Weights of a small mixture-of-experts language model, trained from scratch on English Wikipedia: vocabulary 2048, 224 tanh GELU neurons an expert.
Below are experts of layer 4 (counted from 0) of a mixture-of-experts language model. Rows are named router (the router's row for the expert) and show model dimensions 0-255. Each number is 200 + 30 x the weight over its row's rms, rounded and kept within 0 to 999.
After each expert's rows: a language model's description of what the expert responds to. This comes from a sample of Wikipedia text that the model never trained on.

# expert 55
router,192,219,223,168,243,183,154,182,236,206,242,191,234,158,226,243,112,221,212,207,256,176,188,153,230,161,180,237,216,172,166,225,228,184,155,225,166,214,218,186,146,199,161,225,168,174,155,219,221,180,173,208,227,205,226,195,214,180,198,200,274,136,233,188,230,202,218,143,174,161,209,238,188,209,219,208,186,209,166,198,211,180,202,190,199,199,197,247,268,204,208,219,189,223,220,218,207,177,216,175,170,238,198,212,183,239,179,171,152,177,201,180,159,268,196,202,258,205,161,224,252,246,189,209,171,170,198,252,148,146,218,184,186,235,157,170,168,239,155,212,229,192,199,183,168,213,205,193,184,227,222,213,200,217,247,195,210,197,176,237,144,171,222,211,178,182,169,182,173,171,191,197,149,173,184,215,190,209,169,222,194,285,192,185,226,206,186,219,196,184,149,197,161,162,203,205,218,205,205,224,265,175,177,218,177,161,224,233,215,197,216,240,214,254,208,250,229,212,171,180,194,211,137,257,251,184,176,177,204,157,204,165,225,220,221,238,239,197,206,292,158,233,235,208,145,212,166,207,176,214,203,191,177,192,252,167
What it handles: Adjectives and word beginnings after a or the, such as new, main, other, pro, under, and endings like signific-ant, miser-able.

# expert 35
router,205,246,216,202,199,227,196,173,223,175,204,224,250,201,196,188,176,187,202,210,210,110,178,193,204,235,145,212,204,162,222,177,142,154,163,204,124,207,168,182,185,182,156,273,195,188,151,190,216,197,182,209,208,181,180,243,173,193,207,219,139,241,247,165,178,204,219,276,154,212,193,240,170,181,217,184,154,261,183,210,182,189,170,182,228,215,187,197,203,196,163,236,277,180,192,189,242,154,216,172,206,221,191,200,219,212,163,199,216,180,160,162,188,175,178,187,238,205,201,181,235,227,197,235,196,194,176,225,161,180,208,208,212,167,190,270,164,196,197,265,208,185,174,174,200,249,216,220,200,147,225,238,229,188,173,196,222,236,216,217,190,144,192,212,184,257,181,185,187,195,162,283,175,170,224,199,228,217,203,249,213,155,217,246,164,175,194,219,220,190,223,205,203,151,193,198,260,219,183,236,218,266,198,190,193,204,243,210,196,205,194,222,201,138,217,260,171,218,227,215,191,196,209,259,214,229,186,193,175,164,152,168,183,243,214,176,194,240,230,228,196,239,181,156,185,214,115,176,163,188,204,201,217,245,253,167
What it handles: Verb endings ed and ing and whole verbs like made, used, held, released, in biographical narration before an object.

# expert 9
router,212,232,203,191,218,219,182,189,199,235,220,205,170,198,124,262,156,255,128,204,227,183,216,170,189,188,150,197,230,202,219,200,168,216,188,229,198,180,211,183,186,235,223,236,198,232,198,209,206,194,166,199,226,217,176,173,197,218,225,205,150,245,213,190,177,171,231,196,205,214,221,220,156,224,172,158,199,171,147,241,189,215,203,144,184,214,184,184,207,250,211,194,231,182,228,205,220,219,156,183,209,248,223,211,249,215,160,198,196,158,237,148,211,197,164,153,197,194,243,271,165,216,182,214,170,140,180,203,157,197,207,208,206,216,191,179,153,205,179,241,225,209,158,222,202,155,198,205,140,149,245,186,188,191,180,163,231,182,123,197,222,211,228,203,240,223,169,193,160,202,214,249,210,189,235,264,120,147,150,187,205,193,193,220,229,219,180,186,145,152,216,225,197,204,213,183,170,188,148,198,238,189,217,198,192,208,199,158,209,232,223,154,133,224,222,239,235,187,189,228,152,194,168,233,248,140,185,251,179,135,201,237,197,241,211,213,236,225,263,232,228,172,228,179,216,228,139,157,221,190,223,180,204,183,239,192
What it handles: Final pieces of place and team names, mostly North American towns, states and cities, such as -ton, -ville, -shire, York, Cincinna-ti.

# expert 50
router,188,246,199,191,215,184,200,193,199,184,220,216,180,187,197,253,222,204,181,253,230,127,173,153,189,196,169,198,192,181,190,182,147,220,164,220,226,170,201,139,211,253,220,214,176,203,200,191,189,206,163,217,203,207,243,198,196,236,229,176,187,249,233,213,214,175,235,195,174,196,203,229,215,183,245,139,224,216,175,182,169,193,125,210,206,194,153,168,211,189,212,196,191,174,221,226,209,199,143,215,195,223,226,175,192,210,165,236,180,237,212,153,175,215,183,241,201,137,231,205,223,219,207,206,210,160,202,195,158,194,215,225,156,173,150,203,179,231,125,244,179,278,208,196,221,194,248,200,206,158,209,180,175,213,196,226,263,181,183,204,182,210,218,240,145,216,186,243,152,159,244,221,196,208,233,224,114,132,195,212,203,182,205,183,176,169,171,226,172,190,161,154,192,184,171,260,192,255,208,250,249,205,237,224,214,237,204,208,201,236,202,243,191,187,298,241,221,147,170,205,165,144,177,205,173,202,157,216,132,224,162,221,209,205,223,192,188,236,228,188,164,212,239,215,225,239,185,204,219,166,256,191,200,244,217,180
What it handles: Capital letters in country codes and abbreviations and score or year pieces in sports tables, such as POL, ISR, BSC, 5–1.

# expert 13
router,188,248,231,167,245,204,142,176,210,131,227,255,200,167,226,194,158,225,124,237,195,170,221,182,216,203,191,235,168,183,116,175,180,167,175,211,120,184,211,174,234,199,184,207,196,231,171,203,203,172,166,210,245,216,201,186,178,248,201,197,189,231,207,165,158,228,222,197,253,177,188,186,204,213,183,185,193,212,172,202,168,153,154,201,227,221,182,219,257,225,196,147,230,154,171,235,204,182,157,163,230,236,242,152,250,208,185,246,183,177,151,223,182,157,178,211,189,188,202,191,186,262,196,199,184,173,152,225,190,183,249,213,234,208,162,200,192,210,178,194,209,233,178,188,231,245,240,237,176,204,240,161,164,196,201,183,215,219,138,198,185,176,226,217,166,209,198,170,179,234,231,245,192,162,259,219,193,175,181,212,230,259,193,155,206,178,180,162,206,148,170,188,203,197,174,228,203,192,167,227,203,214,196,233,265,259,228,185,213,160,197,201,171,206,230,230,252,177,194,203,157,175,177,251,193,159,172,189,184,238,161,191,251,238,216,208,219,213,257,222,199,240,220,239,178,268,186,203,177,164,233,153,187,203,221,173
What it handles: Thousands commas, zeros, minus signs and digit pieces inside numeric table cells and statistics, as in 3,986 and 32,205, plus currency symbols.

# expert 1
router,197,203,224,182,240,159,201,192,260,182,223,211,202,197,166,217,195,180,133,274,224,209,230,179,180,116,226,204,153,207,186,199,183,208,186,213,227,180,191,185,197,207,150,209,160,231,169,203,184,170,190,176,189,208,143,264,229,212,173,183,197,222,212,153,138,246,218,195,236,212,236,233,175,224,168,203,199,209,200,240,150,211,180,183,231,231,194,231,201,210,183,165,237,207,185,249,206,183,149,205,175,231,248,236,239,237,180,196,199,119,143,229,169,190,158,180,163,175,200,198,178,227,195,181,217,219,160,179,151,172,223,208,244,141,139,202,232,205,224,207,201,226,190,161,228,157,197,233,171,205,230,192,194,208,227,222,195,200,177,211,163,181,219,190,204,164,211,185,183,198,263,191,217,180,252,239,223,211,172,246,195,235,197,220,141,213,168,199,216,156,151,237,241,182,183,193,236,237,235,186,178,246,230,214,241,261,218,187,213,201,175,221,170,181,179,192,292,167,174,225,209,203,169,217,194,187,197,150,184,203,164,199,203,222,217,200,145,141,245,228,230,269,250,225,230,208,154,148,203,179,213,170,199,179,235,189
What it handles: Word-internal pieces ending in or made of s, especially lone s inside names and long words, as in Sur-s-ock, Kin-s-ler, Al-as-ka.

# expert 6
router,200,211,190,233,210,187,185,187,209,210,197,213,176,195,218,211,186,200,181,238,199,185,205,178,172,196,191,228,188,125,179,215,241,208,167,187,211,197,167,191,211,215,208,241,173,197,171,164,252,190,179,218,231,257,179,190,157,155,212,107,237,262,249,211,185,185,214,150,204,188,138,195,184,197,277,173,226,208,173,245,211,164,172,206,202,215,160,242,188,181,196,219,315,178,210,222,254,158,204,121,216,186,198,191,232,220,192,233,176,174,196,190,204,239,138,230,251,145,195,193,246,230,173,190,181,140,210,202,160,212,250,212,157,193,184,198,214,230,150,215,227,194,202,186,214,204,241,236,160,192,160,172,182,175,204,201,195,250,218,160,170,160,255,155,197,207,216,192,195,215,233,209,241,209,247,229,191,139,187,235,228,249,184,227,183,192,191,181,196,168,165,179,190,207,155,211,224,188,182,241,176,230,230,225,245,199,268,174,218,135,165,148,207,180,220,189,218,190,164,212,217,156,174,222,227,182,189,211,173,158,228,186,258,212,221,210,208,223,234,227,173,179,211,265,195,206,168,206,169,195,199,196,161,214,220,162
What it handles: The -ly/-ally suffix finishing adverbs, plus words like also, well, known, still, later: secretly, informally, commonly known.

# expert 57
router,144,219,213,179,235,162,213,159,228,137,195,215,208,174,201,214,233,200,207,248,264,168,177,167,202,172,211,232,138,190,174,200,243,221,155,177,191,180,206,166,162,171,172,228,245,210,183,174,195,181,178,198,193,205,166,211,215,182,147,237,146,232,234,169,171,232,185,207,219,184,137,216,201,185,185,156,198,200,205,225,193,136,185,208,197,219,185,219,181,228,212,220,206,121,249,233,201,168,185,223,232,240,211,170,209,200,182,251,184,237,191,150,177,235,173,195,191,160,235,231,197,177,193,221,233,127,235,233,195,141,202,228,172,189,146,195,224,212,205,213,255,179,213,197,227,251,258,194,209,211,209,209,165,216,192,191,201,185,186,197,252,201,250,238,193,210,193,159,156,235,214,227,195,213,213,201,242,204,193,225,179,256,187,246,197,195,94,193,186,213,160,149,170,185,164,203,190,221,206,218,183,203,170,274,235,222,209,173,208,220,196,203,177,154,215,204,216,176,156,229,178,167,179,196,215,192,160,161,206,184,167,168,255,227,241,258,129,178,259,222,198,231,251,258,192,199,210,161,209,195,227,217,174,219,236,208
What it handles: First letter or consonant cluster of a word, often a capital after a line break or parenthesis, such as S, C, sp, comp, Sp.

# expert 60
router,176,227,206,187,200,234,160,211,218,182,240,186,223,209,175,212,168,217,191,204,204,99,237,197,215,156,143,233,230,208,196,237,173,263,195,274,156,160,220,191,218,185,179,216,202,249,175,214,176,190,193,183,200,240,191,183,228,163,197,262,220,170,250,213,190,220,195,145,186,141,198,225,176,221,213,207,201,237,200,211,243,170,221,154,203,206,151,229,214,220,177,178,235,167,215,206,231,182,187,228,229,252,195,198,206,237,182,188,213,193,213,161,206,179,217,191,177,157,179,181,226,225,219,223,163,144,181,218,154,221,184,183,191,207,167,173,235,250,185,198,209,192,196,195,247,189,202,210,178,177,221,206,184,226,216,283,286,181,196,188,227,166,214,227,186,182,173,236,215,163,183,227,137,156,158,244,183,175,168,285,219,212,175,231,183,166,172,189,162,141,170,244,196,108,189,206,140,247,191,195,222,202,241,212,189,188,193,178,208,216,216,213,168,214,206,257,175,181,116,212,171,223,168,217,229,171,185,242,175,156,186,223,228,211,223,217,194,206,191,234,263,174,231,223,157,229,197,183,199,205,209,190,202,237,207,159
What it handles: Nationality or region adjectives and endings like -ish, -ian, -al: American, National, North, Scottish, West Indian, County.

# expert 3
router,194,207,252,227,204,193,179,179,270,166,217,195,178,211,239,211,180,201,165,232,210,188,234,191,201,173,229,187,183,151,217,192,192,152,188,205,188,212,175,189,166,211,212,191,208,236,180,143,182,171,178,224,257,225,155,260,191,255,198,193,176,181,240,164,166,191,275,156,227,165,154,198,178,233,177,179,175,170,171,229,165,197,185,195,221,185,203,216,257,245,232,167,210,139,228,198,221,186,197,147,229,255,215,206,221,205,173,240,183,233,203,180,174,163,187,189,226,202,207,207,180,214,143,252,230,125,181,172,186,202,262,238,193,201,200,204,197,187,223,225,194,211,189,202,207,208,169,197,184,173,241,224,209,229,129,199,177,227,201,211,206,161,263,198,204,229,178,204,174,199,176,243,181,189,271,224,137,116,188,213,193,241,173,193,187,209,189,116,221,158,171,234,181,230,160,214,255,223,187,219,266,175,286,223,217,213,202,180,227,189,195,170,184,195,223,246,231,205,147,215,219,164,152,183,196,203,171,210,137,186,204,184,189,236,171,196,196,185,227,208,211,223,276,189,212,232,173,183,163,182,230,194,153,220,199,172
What it handles: Word-final pieces of Latin binomials and taxonomic names in species lists, such as -us, -ia, -a, plus the word species.

# expert 53
router,203,246,207,237,243,228,199,145,196,154,230,208,207,149,193,178,207,194,156,221,209,213,155,172,230,131,178,233,182,206,198,219,184,225,143,204,183,201,192,159,177,172,187,212,183,199,183,175,223,145,137,199,239,235,195,199,212,216,171,200,255,181,258,168,222,223,228,172,210,136,181,185,162,194,192,170,183,254,167,229,174,151,155,197,216,198,175,192,270,230,233,185,194,157,186,227,198,179,194,195,198,206,237,190,203,216,184,199,152,166,137,158,193,234,194,192,223,186,237,280,234,270,165,266,169,216,195,240,175,185,211,241,223,176,191,206,204,213,219,202,194,220,203,179,249,242,176,239,131,189,229,159,219,251,225,193,197,247,211,242,207,241,212,236,236,200,204,168,132,202,235,197,211,194,247,236,238,162,168,210,171,299,159,163,205,219,153,173,196,190,205,160,205,205,183,241,222,263,174,207,196,208,184,205,176,217,213,197,221,156,266,235,168,180,207,239,228,163,156,222,180,159,187,242,204,211,192,197,207,191,223,205,211,194,217,207,192,168,207,198,229,200,216,194,152,252,186,205,210,217,236,219,176,196,228,162
What it handles: Periods ending sentences, plus semicolons, table pipes, closing ). and words like but, while, because that join clauses.

# expert 27
router,204,213,215,202,186,196,175,200,191,212,217,223,185,246,203,219,198,212,157,193,222,185,174,212,266,152,161,242,175,196,197,148,194,198,174,245,212,226,209,210,213,199,208,246,291,216,192,183,216,198,204,234,237,197,161,199,195,199,159,214,240,231,197,178,210,182,200,177,215,185,204,215,183,162,209,178,220,216,151,212,160,179,139,212,209,278,210,241,174,237,181,200,217,189,193,215,229,167,151,182,105,219,234,178,197,262,213,259,152,224,141,201,247,179,181,173,217,212,247,189,185,191,211,263,186,203,171,214,187,207,236,242,188,215,192,200,195,218,217,242,195,233,134,202,205,206,232,193,162,130,205,183,198,222,243,171,239,184,159,228,255,169,161,237,169,218,188,226,161,200,198,201,224,211,198,214,210,186,194,201,210,167,161,157,226,177,179,202,246,164,184,249,157,236,152,207,250,179,182,222,186,258,177,241,259,173,227,167,238,205,212,200,132,144,207,194,209,190,172,185,203,173,188,228,230,150,191,203,213,211,174,167,264,216,234,252,185,144,198,205,223,201,202,179,209,179,153,214,136,133,211,172,182,211,256,219
What it handles: Verbs was, is, are, were, been, had and pronouns he, she, him, right after a sentence subject in narrative prose.